{
  "d_model": 224,
  "normalize_top_k": true,
  "attn_scale": 0.125,
  "parallel_block": false,
  "init_std_qkv": 0.0215,
  "optimizer": "muon_variant",
  "batch_tokens": 65536,
  "train_tokens": 475200000
}
Below are experts of layer 7 (counted from 0) of a mixture-of-experts language model. Rows are named router (the router's row for the expert), up (a neuron's input weights, with its number), down (a neuron's output weights, with its number) and show model dimensions 0-223. Each number is 50 + 12 x the weight over its row's rms, rounded and kept within 0 to 99.
Before each expert's rows: a language model's description of what the expert responds to. This comes from a sample of Wikipedia text that the model never trained on.

# expert 11
Description: Role and relation joiners
router:37 56 77 43 67 46 40 66 57 58 44 49 38 65 49 41 46 52 40 66 55 54 17 75 48 35 67 35 40 66 62 46 56 52 61 58 48 71 62 51 63 50 43 52 64 45 50 58 29 65 33 44 43 76 61 56 54 39 51 44 46 43 66 42 39 58 47 67 51 56 51 60 51 45 51 59 43 40 45 63 37 47 29 56 47 41 38 65 53 55 55 60 46 57 54 42 56 58 62 74 27 41 38 22 38 65 57 61 47 52 22 57 33 50 62 39 44 46 53 43 63 48 58 37 65 35 40 61 66 43 47 54 40 67 49 53 46 80 31 37 40 69 27 63 20 52 62 29 48 44 62 62 44 46 45 67 27 33 59 38 51 53 38 57 77 48 42 57 58 43 50 53 51 41 76 40 22 45 48 50 38 58 75 47 49 50 62 49 53 35 25 39 58 53 52 48 40 52 62 56 37 48 40 33 76 50 62 50 61 59 57 34 66 48 55 30 41 52 63 43 38 59 57 60
up0:47 55 63 27 70 68 62 41 58 69 44 46 25 50 82 50 72 49 61 71 56 53 43 63 56 55 38 33 51 41 55 51 53 42 52 55 72 55 41 45 59 49 45 43 47 69 58 39 45 66 56 62 42 50 76 39 54 56 31 57 49 31 66 47 50 49 39 59 59 57 39 31 53 56 40 55 44 47 28 48 41 63 49 46 28 42 40 30 58 54 44 59 39 78 54 65 47 53 24 61 65 20 52 36 31 52 38 80 40 56 30 42 78 48 31 53 48 52 32 67 68 38 36 53 49 52 23 44 77 43 46 57 45 57 34 44 47 65 63 42 47 48 53 45 41 49 50 38 27 41 63 51 53 43 40 31 46 51 58 49 76 58 47 62 33 46 64 45 52 34 40 54 61 43 53 55 51 37 68 86 58 57 55 36 43 55 37 47 47 48 45 38 51 63 51 67 43 63 39 32 52 44 51 35 51 65 51 56 56 52 47 42 48 56 58 44 55 33 32 44 43 64 66 45
down0:65 48 41 65 43 46 53 55 54 38 52 57 62 64 38 49 73 40 47 78 43 77 73 34 50 48 43 70 65 14 47 46 37 83 39 38 64 50 72 45 45 39 54 62 36 35 67 29 57 69 42 62 52 43 58 46 33 65 43 58 33 49 42 44 58 44 67 45 51 58 55 45 49 61 66 38 56 50 49 22 43 44 52 49 55 49 48 55 64 55 43 45 40 54 65 32 47 52 54 47 51 56 70 50 30 54 49 46 52 40 65 49 52 54 46 49 52 26 36 55 44 54 50 56 45 68 57 56 42 19 49 29 55 57 43 41 44 52 60 54 55 57 58 45 61 29 44 53 63 45 45 61 70 36 39 42 67 39 46 39 50 68 34 46 66 63 51 66 39 78 46 48 25 44 41 26 71 54 52 28 26 66 45 52 75 43 35 43 39 64 56 36 37 74 29 52 64 33 53 54 53 48 42 50 47 39 56 44 42 51 40 66 67 53 44 75 39 47 38 53 47 55 62 37

# expert 25
Description: Foreign name fragments
router:43 38 58 52 48 36 18 38 50 35 37 41 41 64 53 69 36 59 40 47 55 52 47 49 58 64 46 71 43 51 37 67 66 57 43 52 52 60 52 22 44 47 66 30 38 46 48 53 62 68 44 42 52 59 36 69 47 54 56 38 50 81 42 24 43 46 43 61 44 69 56 49 49 52 53 55 34 48 58 55 32 49 37 33 44 50 61 43 69 80 60 57 83 29 48 54 55 42 65 42 53 22 49 43 58 53 55 33 50 48 69 50 29 43 53 56 37 52 36 43 54 40 61 29 56 38 54 54 65 49 73 56 71 57 76 47 51 73 60 69 45 59 54 80 48 64 48 52 60 50 46 44 41 43 57 46 48 44 46 39 63 61 45 33 46 33 22 49 64 43 50 51 50 49 41 55 59 51 58 34 47 41 38 56 33 43 41 77 57 55 61 76 43 56 39 53 64 35 38 45 70 46 51 44 54 47 50 40 47 61 84 66 49 60 30 50 48 61 54 60 62 52 59 31
up1:62 50 47 64 43 45 58 60 48 33 42 52 59 23 52 38 52 52 42 58 45 60 47 48 35 44 41 59 66 40 54 42 29 61 62 43 59 58 62 33 47 54 54 38 43 42 43 42 37 44 48 42 53 41 74 60 73 48 43 38 63 61 64 41 62 43 53 55 41 36 55 62 64 51 51 53 43 43 59 53 36 53 43 63 57 53 29 38 48 50 40 20 53 25 56 31 63 72 60 53 44 62 43 47 41 58 56 51 47 61 48 60 43 37 46 54 50 38 32 52 75 43 55 18 39 64 68 47 69 84 57 43 23 44 53 52 52 55 36 48 54 53 70 48 44 60 46 78 65 21 53 46 67 50 50 52 60 49 27 74 53 57 56 39 63 54 33 54 54 38 45 38 52 36 35 67 42 62 55 67 44 72 46 60 58 44 34 54 54 31 38 57 49 41 47 65 55 32 44 26 46 46 64 51 65 55 68 63 77 30 79 56 46 43 45 45 52 67 49 53 62 61 58 20
down1:42 46 53 33 73 59 58 60 63 19 55 57 32 52 51 80 45 59 54 40 52 55 45 48 65 42 44 54 57 34 48 53 57 51 58 57 49 69 65 70 60 46 55 63 63 53 62 53 49 34 63 55 40 57 44 28 49 22 45 41 37 57 08 34 50 51 52 53 74 35 59 47 43 40 44 75 33 47 56 54 64 61 60 38 49 55 59 43 54 39 65 41 60 44 63 40 50 47 62 54 43 49 41 57 22 51 56 63 42 73 22 61 60 46 39 43 45 73 41 41 72 53 77 21 28 50 17 60 53 54 59 60 54 44 39 46 48 31 38 39 57 56 47 51 61 48 71 40 48 31 49 51 35 59 47 64 43 61 42 43 64 73 62 53 50 55 41 69 55 46 62 46 43 39 56 55 45 44 51 58 48 49 48 30 45 48 52 58 53 49 41 58 50 68 43 45 67 46 29 61 38 50 47 34 59 70 72 44 51 59 50 71 54 36 63 66 48 27 37 40 46 54 68 38

# expert 59
Description: Table cell numbers
router:50 47 77 70 62 56 83 65 31 35 46 64 39 47 37 43 46 36 39 43 49 48 71 42 53 60 36 70 40 28 30 52 40 47 52 42 47 42 68 37 43 54 55 47 29 35 28 30 43 51 50 71 42 68 40 37 43 48 48 44 56 71 57 32 66 67 46 54 30 33 47 41 34 63 59 46 39 43 57 33 45 39 45 60 40 57 71 74 48 73 57 50 76 32 40 46 41 30 74 59 52 39 54 49 55 43 57 43 40 64 41 52 27 55 55 49 49 70 69 25 48 58 38 44 41 62 66 66 56 66 63 36 61 71 71 65 62 45 49 46 48 63 56 70 56 56 65 34 61 47 29 67 36 45 41 40 43 34 64 34 47 39 61 53 66 43 36 43 53 50 57 38 36 43 53 38 37 50 52 64 58 46 51 36 55 63 64 58 43 30 37 45 49 53 46 46 57 30 42 49 42 40 43 49 55 25 54 62 49 55 67 45 56 44 51 71 50 43 42 57 53 41 46 58
up0:40 41 44 43 44 31 57 55 48 41 53 51 57 43 51 61 51 41 55 67 40 67 48 21 50 56 78 40 44 42 38 61 50 49 69 58 51 52 22 69 26 63 53 60 62 36 12 37 57 67 53 55 50 68 67 57 42 42 43 59 58 52 60 32 37 52 50 68 46 53 54 55 18 59 48 24 34 46 29 48 49 63 57 43 48 37 38 53 50 51 58 44 68 52 50 68 49 38 56 55 49 38 54 55 55 45 44 53 53 46 65 67 48 52 53 46 37 61 53 49 40 52 51 26 45 64 61 46 76 39 66 27 72 49 61 38 59 38 34 52 57 59 60 45 54 50 44 44 63 56 57 48 48 46 41 41 62 59 68 41 28 63 61 46 34 48 54 34 51 57 59 61 37 47 54 41 63 47 44 49 55 73 51 59 64 48 48 53 46 25 46 46 51 36 51 65 41 59 43 39 55 00 49 74 49 59 60 58 50 48 45 67 60 42 46 17 58 62 26 52 69 42 39 71
down0:47 61 48 43 43 46 31 56 65 41 47 46 51 67 59 18 54 55 22 49 51 52 48 46 49 57 48 51 40 39 33 44 39 79 40 47 52 50 75 52 38 40 58 59 51 17 47 36 50 47 48 62 67 54 52 47 59 38 52 67 43 42 42 50 72 62 46 64 60 60 40 44 36 44 61 54 44 57 37 58 41 55 48 32 32 33 60 61 68 53 61 61 49 59 47 50 56 44 50 32 36 48 55 50 56 43 53 52 53 39 36 42 40 60 42 69 51 66 31 45 34 71 76 62 74 41 64 35 47 55 39 55 39 44 56 53 55 52 45 53 34 66 51 60 53 63 63 58 64 30 41 46 58 47 58 57 66 22 56 49 35 54 67 43 53 29 47 61 38 58 70 82 57 48 51 20 52 47 56 48 31 53 38 43 41 48 35 38 20 64 50 67 52 45 62 51 25 66 46 33 37 34 52 44 63 62 71 33 52 49 32 33 50 59 44 38 69 56 52 66 70 30 39 48

# expert 40
Description: Mid-word suffix pieces
router:51 35 46 58 41 47 74 80 42 55 56 63 55 60 54 41 43 40 56 51 35 56 63 31 62 46 45 65 62 53 35 66 63 66 41 50 55 57 50 34 62 32 52 54 34 75 52 29 54 45 55 42 36 55 21 59 28 62 41 33 32 47 33 68 68 62 35 49 53 50 55 54 51 50 54 44 48 45 49 51 46 39 55 49 63 36 65 66 28 48 69 61 33 68 58 34 44 81 50 37 58 50 56 47 54 71 52 51 50 51 52 56 44 49 69 62 58 63 38 51 43 46 35 46 27 61 46 38 34 64 74 75 58 49 47 46 46 74 75 19 29 50 70 61 46 51 42 53 51 49 31 62 61 44 39 56 50 38 54 57 42 53 61 61 71 72 61 44 36 34 40 51 47 47 64 50 53 52 59 55 45 46 49 51 58 60 42 48 52 42 48 37 14 53 52 55 51 58 27 54 69 41 43 56 45 59 40 64 33 51 57 51 67 51 43 87 42 38 62 55 38 55 46 40
up0:54 38 47 47 38 27 38 62 55 63 72 45 63 47 45 46 64 51 44 50 51 27 49 10 45 73 50 59 51 29 55 37 61 63 43 48 52 28 68 76 57 38 56 56 70 42 45 45 40 55 90 58 42 46 62 43 54 54 56 62 40 43 63 40 82 43 57 54 54 32 46 35 53 58 37 67 47 46 51 55 62 43 60 54 43 61 44 55 68 65 45 33 44 62 58 55 63 57 63 45 61 38 57 42 54 55 38 41 39 51 40 60 34 74 53 69 42 47 66 39 48 41 63 29 63 57 44 25 39 62 64 53 60 60 31 46 48 49 54 53 51 41 55 48 52 39 42 36 60 47 53 30 37 47 65 49 56 55 59 66 70 32 57 29 39 50 52 44 32 43 47 56 63 35 46 73 45 49 42 57 40 53 56 47 67 45 14 32 67 42 31 32 36 54 63 49 25 35 42 52 54 60 65 42 46 56 61 65 39 55 54 57 37 49 33 47 72 41 46 37 59 53 38 44
down0:39 46 29 58 42 42 33 29 52 35 54 68 31 40 52 63 46 63 47 52 44 69 61 60 64 38 85 35 29 36 53 61 57 70 52 55 53 48 53 47 59 36 47 24 62 76 60 27 57 80 31 40 37 31 37 54 51 41 50 53 43 59 64 59 46 53 54 45 44 48 52 58 65 47 57 40 68 63 29 34 36 54 64 49 47 51 36 68 60 49 52 48 62 76 38 27 32 53 45 43 32 33 71 49 47 58 34 40 39 59 39 47 64 57 62 47 32 39 74 41 41 56 55 52 30 55 57 56 56 49 64 50 54 54 44 26 59 66 41 49 40 40 44 42 55 56 65 55 29 38 39 41 63 36 53 72 58 39 31 68 51 52 56 60 30 38 45 69 62 62 46 65 50 58 39 45 47 53 33 42 58 42 69 41 66 46 69 66 57 36 70 50 46 69 41 37 51 59 41 82 47 61 54 55 44 30 47 57 42 65 35 48 53 55 53 50 54 49 53 37 59 53 48 41

# expert 44
Description: Inner word pieces
router:54 43 59 41 54 55 65 67 64 64 74 30 30 56 60 61 52 32 48 34 39 40 27 80 53 71 56 48 32 37 49 24 56 48 29 52 54 49 50 27 36 47 70 45 30 53 45 55 24 42 45 50 34 37 35 44 44 57 59 64 40 53 45 45 64 53 51 59 50 65 52 37 34 40 41 56 41 53 40 50 28 33 57 49 65 48 64 78 51 57 36 48 59 55 57 54 48 53 39 55 47 23 34 54 69 31 37 50 50 42 29 50 56 66 24 44 50 51 71 59 50 52 28 56 42 60 60 78 56 47 49 63 53 44 55 68 62 56 66 53 60 44 73 53 61 26 53 47 54 48 42 64 38 57 64 50 48 48 48 43 56 54 51 47 56 36 47 53 35 39 60 24 51 45 66 35 61 47 52 57 57 62 62 52 47 33 43 67 58 60 47 61 40 51 62 47 29 55 58 76 48 53 40 46 17 49 61 49 36 60 83 27 54 57 50 42 49 67 40 52 51 46 50 57
up1:59 51 42 26 57 48 56 61 34 53 54 41 25 51 38 52 58 55 50 51 52 39 66 43 53 42 40 34 66 50 53 36 72 40 55 39 36 50 71 49 37 58 46 43 44 61 73 46 59 14 61 38 43 72 30 61 31 67 67 25 57 37 29 55 40 49 44 51 50 35 61 37 63 49 50 46 65 38 52 45 57 49 67 38 44 79 56 56 49 45 81 86 37 49 60 71 56 44 22 31 53 49 42 33 56 47 68 40 58 26 71 51 58 40 49 53 70 50 52 41 49 44 40 57 50 49 59 48 52 58 51 63 45 53 38 25 51 55 57 41 54 42 41 53 57 52 44 46 48 49 49 51 52 79 52 62 45 54 57 42 44 63 56 52 44 39 56 47 57 47 48 66 52 44 34 52 45 46 38 47 55 68 57 55 23 42 64 54 47 64 57 58 31 43 38 72 59 45 33 64 55 35 71 69 40 49 49 46 60 46 66 19 62 60 68 64 66 52 41 73 55 36 53 57
down1:45 58 57 47 54 58 39 58 42 54 38 77 39 34 51 70 49 57 51 60 45 61 30 46 59 40 42 52 35 31 49 77 61 36 74 44 46 40 50 32 52 67 47 46 40 65 44 49 47 39 53 67 52 74 36 47 46 66 41 48 30 59 13 59 49 49 44 51 58 64 90 46 54 54 55 62 44 51 58 45 29 66 27 46 39 51 54 59 45 48 79 29 57 32 30 41 47 44 54 27 50 62 49 63 57 40 56 52 37 52 36 59 52 59 54 45 70 61 50 45 64 44 35 30 63 38 68 48 28 51 58 33 38 52 51 54 42 43 57 58 41 51 37 50 54 33 43 52 53 48 33 52 37 74 69 35 46 51 51 40 64 54 41 44 55 48 35 67 71 52 45 58 35 45 50 52 52 44 53 57 48 43 55 37 49 68 24 43 60 55 69 75 46 58 69 69 49 34 61 22 48 59 59 52 41 60 37 44 52 43 64 48 84 42 60 41 67 56 44 49 36 50 46 65

# expert 47
Description: Digits after punctuation
router:65 44 69 50 44 48 40 58 40 42 89 33 53 45 57 49 40 62 41 48 25 63 70 55 33 57 49 54 30 55 48 49 63 54 66 48 44 55 39 45 61 42 45 68 48 30 32 44 43 61 55 45 34 57 65 33 53 42 70 73 62 47 42 51 46 62 53 59 54 39 45 68 22 51 57 41 29 54 47 37 51 44 61 52 69 51 57 57 26 42 66 42 60 43 18 45 46 36 71 48 69 32 44 41 63 43 60 54 48 53 53 56 38 60 40 46 49 63 63 51 47 48 39 35 49 51 70 22 58 33 55 25 63 57 62 51 43 37 50 46 58 46 41 73 64 40 44 22 69 53 50 53 46 58 52 42 40 59 74 53 58 50 56 45 51 33 61 30 49 49 49 44 44 39 54 35 20 59 69 36 59 67 42 60 65 45 46 45 54 31 53 37 51 45 26 54 69 58 64 66 52 34 51 60 53 29 38 41 28 62 60 46 71 41 58 42 43 66 45 38 51 42 44 50
up0:31 53 38 47 42 38 45 32 65 69 64 56 77 64 49 58 54 54 44 47 48 42 49 52 53 58 77 47 46 25 48 43 65 47 49 40 58 58 45 41 51 39 54 51 31 48 50 31 35 55 68 34 24 28 39 31 49 86 61 70 66 50 54 69 44 47 29 60 42 62 50 37 63 45 73 63 61 63 49 48 63 47 66 36 49 49 71 48 45 31 50 38 32 64 54 54 60 60 44 39 53 28 45 54 53 48 52 32 60 33 44 48 48 51 65 38 36 49 70 43 62 51 48 67 44 60 22 39 55 41 54 60 46 39 39 55 57 52 57 42 36 49 42 54 63 32 56 54 44 66 51 63 77 34 63 46 35 52 74 56 36 33 54 57 65 40 50 40 47 47 57 56 61 45 46 41 77 55 48 40 54 58 46 48 48 29 54 54 47 75 48 52 43 60 30 79 62 54 45 50 52 61 59 49 60 33 52 65 47 52 27 26 51 54 40 70 51 62 32 76 46 68 53 43
down0:42 73 50 69 45 44 41 57 38 51 40 55 42 79 41 49 43 77 47 53 56 47 50 48 40 66 29 36 42 40 47 52 44 44 41 51 30 33 77 47 53 55 40 26 54 53 40 56 51 41 55 61 62 44 54 69 53 50 59 63 38 58 63 50 77 50 51 35 44 45 69 67 42 53 62 47 49 55 55 34 37 45 68 29 58 56 61 52 41 90 43 41 44 43 62 42 46 45 60 25 43 41 44 55 29 61 42 51 57 58 47 64 46 50 46 30 58 46 47 49 55 56 64 33 29 48 55 43 45 53 61 25 36 59 53 46 52 51 57 37 50 58 47 61 46 42 35 43 42 54 23 61 39 82 26 68 45 39 50 51 39 53 78 46 19 61 54 43 72 49 30 50 45 35 36 49 61 42 69 46 65 52 47 58 54 58 73 53 45 48 54 39 56 67 44 41 29 38 66 41 57 73 53 33 49 24 43 46 32 52 61 56 52 64 54 50 60 59 41 67 63 35 48 66

# expert 34
Description: Connectives in names
router:55 59 39 51 66 54 45 61 58 57 47 57 57 50 46 52 59 56 37 44 49 59 58 50 45 50 71 39 53 61 51 42 54 46 53 54 38 72 47 69 51 34 35 45 49 39 46 59 55 54 52 61 45 26 47 33 62 60 37 48 33 61 60 56 61 51 45 42 51 42 65 67 50 58 33 46 60 60 56 73 35 35 71 54 41 63 53 30 67 44 43 56 80 70 42 47 67 36 43 52 62 57 46 64 49 41 48 28 51 38 41 49 58 37 57 60 41 34 32 54 59 19 52 42 54 48 57 51 45 32 54 66 34 70 62 50 64 40 69 78 24 33 35 70 24 45 48 56 47 42 66 55 79 61 50 48 50 73 44 56 39 50 53 45 58 58 73 50 54 44 58 73 57 42 46 51 44 50 40 43 46 55 52 44 64 63 33 76 52 41 73 44 52 66 31 55 54 42 61 42 53 23 45 54 63 64 80 42 38 42 25 41 56 35 70 43 28 48 26 42 58 46 57 54
up0:23 26 50 50 31 40 72 53 48 44 38 92 59 62 45 50 58 47 51 48 65 59 57 32 82 54 51 36 38 57 38 62 38 42 63 56 65 26 44 58 37 30 41 85 48 58 48 56 65 56 50 52 48 72 56 55 60 39 51 53 46 54 60 36 43 61 44 58 45 48 62 45 40 51 38 40 34 55 45 56 51 41 65 49 61 47 62 41 36 55 64 49 53 57 46 59 67 55 53 63 59 57 60 21 56 38 47 54 54 61 58 43 71 58 57 66 51 48 36 34 51 38 34 53 75 52 46 43 34 51 50 56 34 44 57 32 51 57 30 63 37 39 39 41 66 43 53 12 57 24 53 58 42 76 63 49 64 58 45 66 38 43 25 37 41 79 58 38 61 49 35 59 44 38 53 54 39 43 54 66 63 45 51 60 55 70 40 41 53 53 26 65 40 52 43 37 44 44 27 54 53 48 42 56 46 60 39 60 39 64 40 55 39 47 62 44 63 53 46 45 44 66 61 43
down0:45 50 72 48 53 41 39 64 32 17 44 49 35 32 63 62 42 65 43 62 35 40 74 52 63 66 59 37 65 44 29 38 46 71 52 36 65 73 30 38 47 56 28 45 40 39 48 47 39 72 62 51 43 41 54 36 46 32 55 41 47 61 47 43 27 38 44 79 56 49 43 50 47 51 37 50 46 63 65 54 66 76 58 35 42 70 47 45 37 59 63 67 59 47 73 50 55 59 57 59 42 42 50 41 45 75 55 44 46 55 51 45 43 49 70 57 42 70 70 60 54 68 57 39 46 49 41 51 69 38 59 49 33 43 23 58 58 59 59 55 55 35 73 59 41 26 48 36 42 61 49 44 27 38 53 31 48 38 55 41 78 47 57 53 64 55 60 49 56 38 39 52 53 54 49 40 70 40 49 47 64 53 36 49 50 40 60 45 60 60 39 46 55 32 51 62 40 35 44 52 43 35 44 35 25 49 56 58 50 37 69 51 66 60 39 37 37 64 68 65 55 55 45 25

# expert 60
Description: Closing parentheses
router:29 53 35 47 56 61 23 42 63 59 38 58 38 42 42 45 40 55 58 50 49 47 46 53 47 52 56 55 39 64 45 62 64 55 51 41 38 53 44 50 40 54 65 55 54 52 63 31 63 37 30 49 63 53 45 51 67 40 43 48 31 34 41 65 58 44 61 38 53 66 48 57 69 44 30 51 46 36 57 73 33 37 55 32 46 44 47 33 49 39 47 41 48 44 57 40 61 31 42 56 80 58 60 57 65 58 46 59 40 62 56 17 50 51 66 50 50 32 55 62 67 54 45 56 71 63 41 45 67 50 67 79 47 45 60 23 63 88 49 51 32 53 52 39 46 74 49 55 69 57 59 65 33 43 36 27 31 61 45 57 42 60 39 32 35 31 68 48 45 48 61 78 52 46 47 46 27 51 55 62 76 42 54 64 48 43 66 73 50 58 64 70 24 56 54 57 67 51 56 43 57 36 46 53 50 44 50 56 54 42 46 34 65 48 57 31 40 59 42 56 71 46 63 44
up1:37 42 76 36 49 42 27 53 59 50 63 56 36 63 69 28 60 43 47 72 39 54 39 44 34 41 49 62 50 42 47 57 56 46 50 46 53 47 55 61 56 36 47 47 42 40 33 66 48 43 58 21 68 61 57 38 60 59 48 13 46 33 62 61 64 50 48 54 62 63 60 60 66 56 57 44 36 49 46 66 50 44 36 42 58 40 41 35 55 51 45 41 51 44 41 73 34 52 37 55 60 48 53 30 55 25 54 91 56 69 48 58 66 47 49 49 41 50 31 36 55 47 48 47 45 59 55 59 55 52 51 58 44 45 55 38 44 64 42 33 74 29 52 31 26 61 33 61 65 43 52 52 44 81 47 54 56 34 41 51 40 58 55 78 44 62 37 49 38 70 44 53 58 54 49 66 53 61 65 57 52 62 47 49 45 42 62 47 28 48 35 44 59 23 43 55 44 46 50 51 39 36 48 35 48 41 71 55 72 37 41 56 71 48 86 48 47 47 52 44 67 27 63 59
down1:52 45 46 73 46 57 65 58 51 38 47 41 67 43 68 57 57 49 60 47 69 59 56 60 46 66 55 55 32 32 55 35 61 74 65 30 53 26 32 49 38 32 52 68 61 79 38 43 48 62 52 52 48 63 45 43 41 70 62 50 38 46 63 72 67 61 45 61 48 60 51 43 48 62 32 70 48 51 53 55 57 53 47 71 61 41 36 65 53 35 50 51 66 48 55 41 52 46 36 42 48 61 63 52 63 43 52 41 54 40 67 49 67 36 28 45 44 57 49 50 20 47 39 49 55 12 57 55 58 42 69 38 43 35 41 61 43 49 51 75 41 26 38 52 37 28 30 45 73 46 60 38 32 39 32 38 52 32 53 51 47 44 23 50 61 57 37 61 51 64 40 64 48 55 35 45 53 61 64 51 67 63 52 40 49 39 35 57 57 46 25 61 37 40 69 44 41 47 53 63 64 45 65 45 16 35 44 29 43 52 38 55 44 58 59 66 54 36 63 42 58 51 52 55

# expert 29
Description: Suffixes of names
router:52 44 51 37 40 62 50 47 39 65 40 48 51 44 22 46 62 45 48 60 43 43 39 44 42 50 44 64 52 44 41 55 46 38 43 37 43 64 44 38 43 47 54 49 61 44 52 45 47 39 53 50 69 28 13 52 47 55 48 40 66 45 58 36 55 40 55 34 66 30 78 49 64 43 64 55 51 56 66 73 35 45 48 57 33 59 40 38 46 31 37 84 38 65 57 55 55 31 44 59 51 65 60 60 61 48 38 58 60 46 61 36 57 61 31 62 59 32 56 53 65 55 42 56 46 40 53 54 49 48 65 58 47 73 68 45 63 51 58 64 34 48 45 71 50 53 31 64 48 64 42 69 52 59 48 51 55 89 25 84 55 58 74 74 57 51 33 36 30 55 58 70 52 58 31 52 72 42 49 49 39 55 49 40 31 45 59 41 41 49 54 50 34 64 44 51 44 51 50 57 52 60 56 75 45 48 54 42 38 34 36 64 40 46 63 52 45 38 38 74 62 73 50 35
up2:34 69 42 62 58 59 49 79 38 36 69 72 58 53 58 57 28 61 46 20 30 36 65 60 56 63 44 42 54 56 41 43 29 38 56 41 40 45 36 45 49 40 78 52 43 45 67 48 41 31 48 46 62 52 40 43 66 57 55 48 59 51 66 46 58 95 56 72 44 67 67 42 25 42 57 55 56 87 59 44 52 50 62 56 37 72 52 64 43 56 52 50 42 38 42 42 40 47 44 54 59 53 61 47 50 34 65 54 51 66 41 42 60 47 45 43 58 53 49 36 36 35 56 61 49 58 60 34 55 40 38 60 37 51 66 50 47 40 42 64 26 42 38 52 45 35 62 32 40 47 58 57 66 38 39 43 58 44 13 48 61 54 63 43 40 35 50 33 54 52 39 58 62 51 39 31 62 30 70 56 44 43 47 48 50 43 54 54 41 78 44 62 61 39 61 67 46 52 55 43 68 43 50 38 52 50 54 42 29 29 40 63 55 54 49 72 61 65 40 55 47 39 47 59
down2:53 64 48 63 46 44 40 41 61 16 70 39 47 50 60 42 53 30 50 60 33 57 43 49 46 44 46 62 45 62 30 41 47 54 36 54 42 07 55 61 57 48 44 62 80 39 46 57 33 41 76 44 40 60 42 50 46 49 51 53 41 51 52 46 35 56 45 75 56 55 74 40 43 69 50 42 63 48 32 39 50 48 69 25 26 57 60 63 55 60 34 55 63 38 43 67 59 39 65 26 51 65 54 47 40 50 42 51 74 49 51 65 51 53 62 48 65 54 57 33 37 47 28 35 37 75 46 67 43 58 77 43 43 42 58 50 57 30 56 49 62 37 30 47 70 39 46 29 27 57 55 39 52 46 47 45 46 61 45 33 41 43 65 67 44 40 48 44 45 51 50 50 57 34 43 48 48 45 45 55 56 50 47 44 56 29 51 67 61 46 26 54 63 55 49 67 57 79 52 62 63 59 62 49 48 30 50 58 42 61 43 33 75 56 24 56 55 60 51 55 35 39 58 55

# expert 61
Description: Commas
router:59 43 64 64 26 52 46 75 65 44 53 52 39 48 62 58 52 58 66 34 55 55 27 44 49 35 54 57 29 57 38 60 48 48 47 45 65 61 27 60 45 49 24 50 34 64 56 58 46 64 50 55 65 68 65 25 44 62 68 50 44 41 51 49 45 31 61 52 57 36 14 42 45 63 53 41 53 65 75 33 34 41 41 76 64 46 40 45 52 61 36 55 54 65 37 56 68 51 33 41 60 48 54 41 37 60 68 60 52 43 44 50 72 64 48 44 47 56 52 52 53 52 41 40 52 59 45 55 60 64 73 46 39 54 67 55 60 47 44 34 67 39 57 56 60 57 45 45 18 45 48 72 42 51 52 44 36 37 46 61 57 22 31 37 24 50 54 34 58 47 61 57 50 53 63 55 61 60 73 34 24 68 46 60 59 41 68 48 53 41 38 38 30 54 48 50 46 33 49 52 43 42 28 36 73 52 57 48 59 58 73 34 43 61 45 55 44 66 54 39 61 59 30 52
up0:53 60 62 54 50 61 45 61 51 53 51 47 50 46 67 51 56 87 43 65 65 60 49 51 40 48 41 37 38 64 60 49 55 58 59 30 20 43 48 53 56 46 46 53 48 43 57 61 19 64 43 55 45 46 49 63 56 30 71 49 58 55 29 36 56 55 41 54 55 43 35 52 43 40 83 51 52 45 50 54 53 61 63 40 72 58 52 39 81 32 55 56 36 45 35 58 51 71 35 57 72 66 44 30 47 54 46 70 50 61 51 59 50 41 52 35 57 60 68 58 81 55 56 37 51 43 42 36 20 40 30 62 51 49 38 59 52 61 45 49 41 45 54 50 58 42 64 31 65 66 59 59 51 56 65 64 42 68 63 48 54 58 71 46 49 50 28 52 47 35 66 44 45 45 54 78 48 06 50 47 63 43 52 63 34 50 45 44 45 55 44 70 44 49 41 69 45 41 49 32 58 81 37 16 50 33 63 59 60 52 48 53 47 55 36 51 54 58 51 50 45 55 51 43
down0:44 49 46 44 47 62 11 74 60 52 63 62 54 29 68 70 47 35 54 66 38 27 57 57 39 40 41 62 62 62 45 63 64 56 54 73 39 47 60 38 43 58 52 48 68 56 39 46 41 64 41 50 55 51 20 72 45 42 54 34 47 37 54 49 40 58 57 57 53 49 53 24 48 40 39 67 51 49 58 56 61 38 43 72 25 58 57 72 31 20 57 43 63 48 40 61 45 73 43 58 26 42 50 48 56 67 35 47 49 52 67 54 52 58 55 32 72 48 55 45 36 41 51 60 43 37 50 58 48 50 53 63 59 46 50 52 55 74 50 56 62 47 54 68 34 49 49 32 52 36 44 25 59 48 34 44 33 51 45 37 41 49 54 29 62 49 54 57 50 69 70 45 37 53 40 35 50 64 32 40 59 64 33 37 42 52 27 42 43 38 54 81 40 43 43 62 34 65 42 54 49 45 52 54 47 53 48 45 65 47 66 51 58 53 65 34 53 59 69 57 39 33 68 74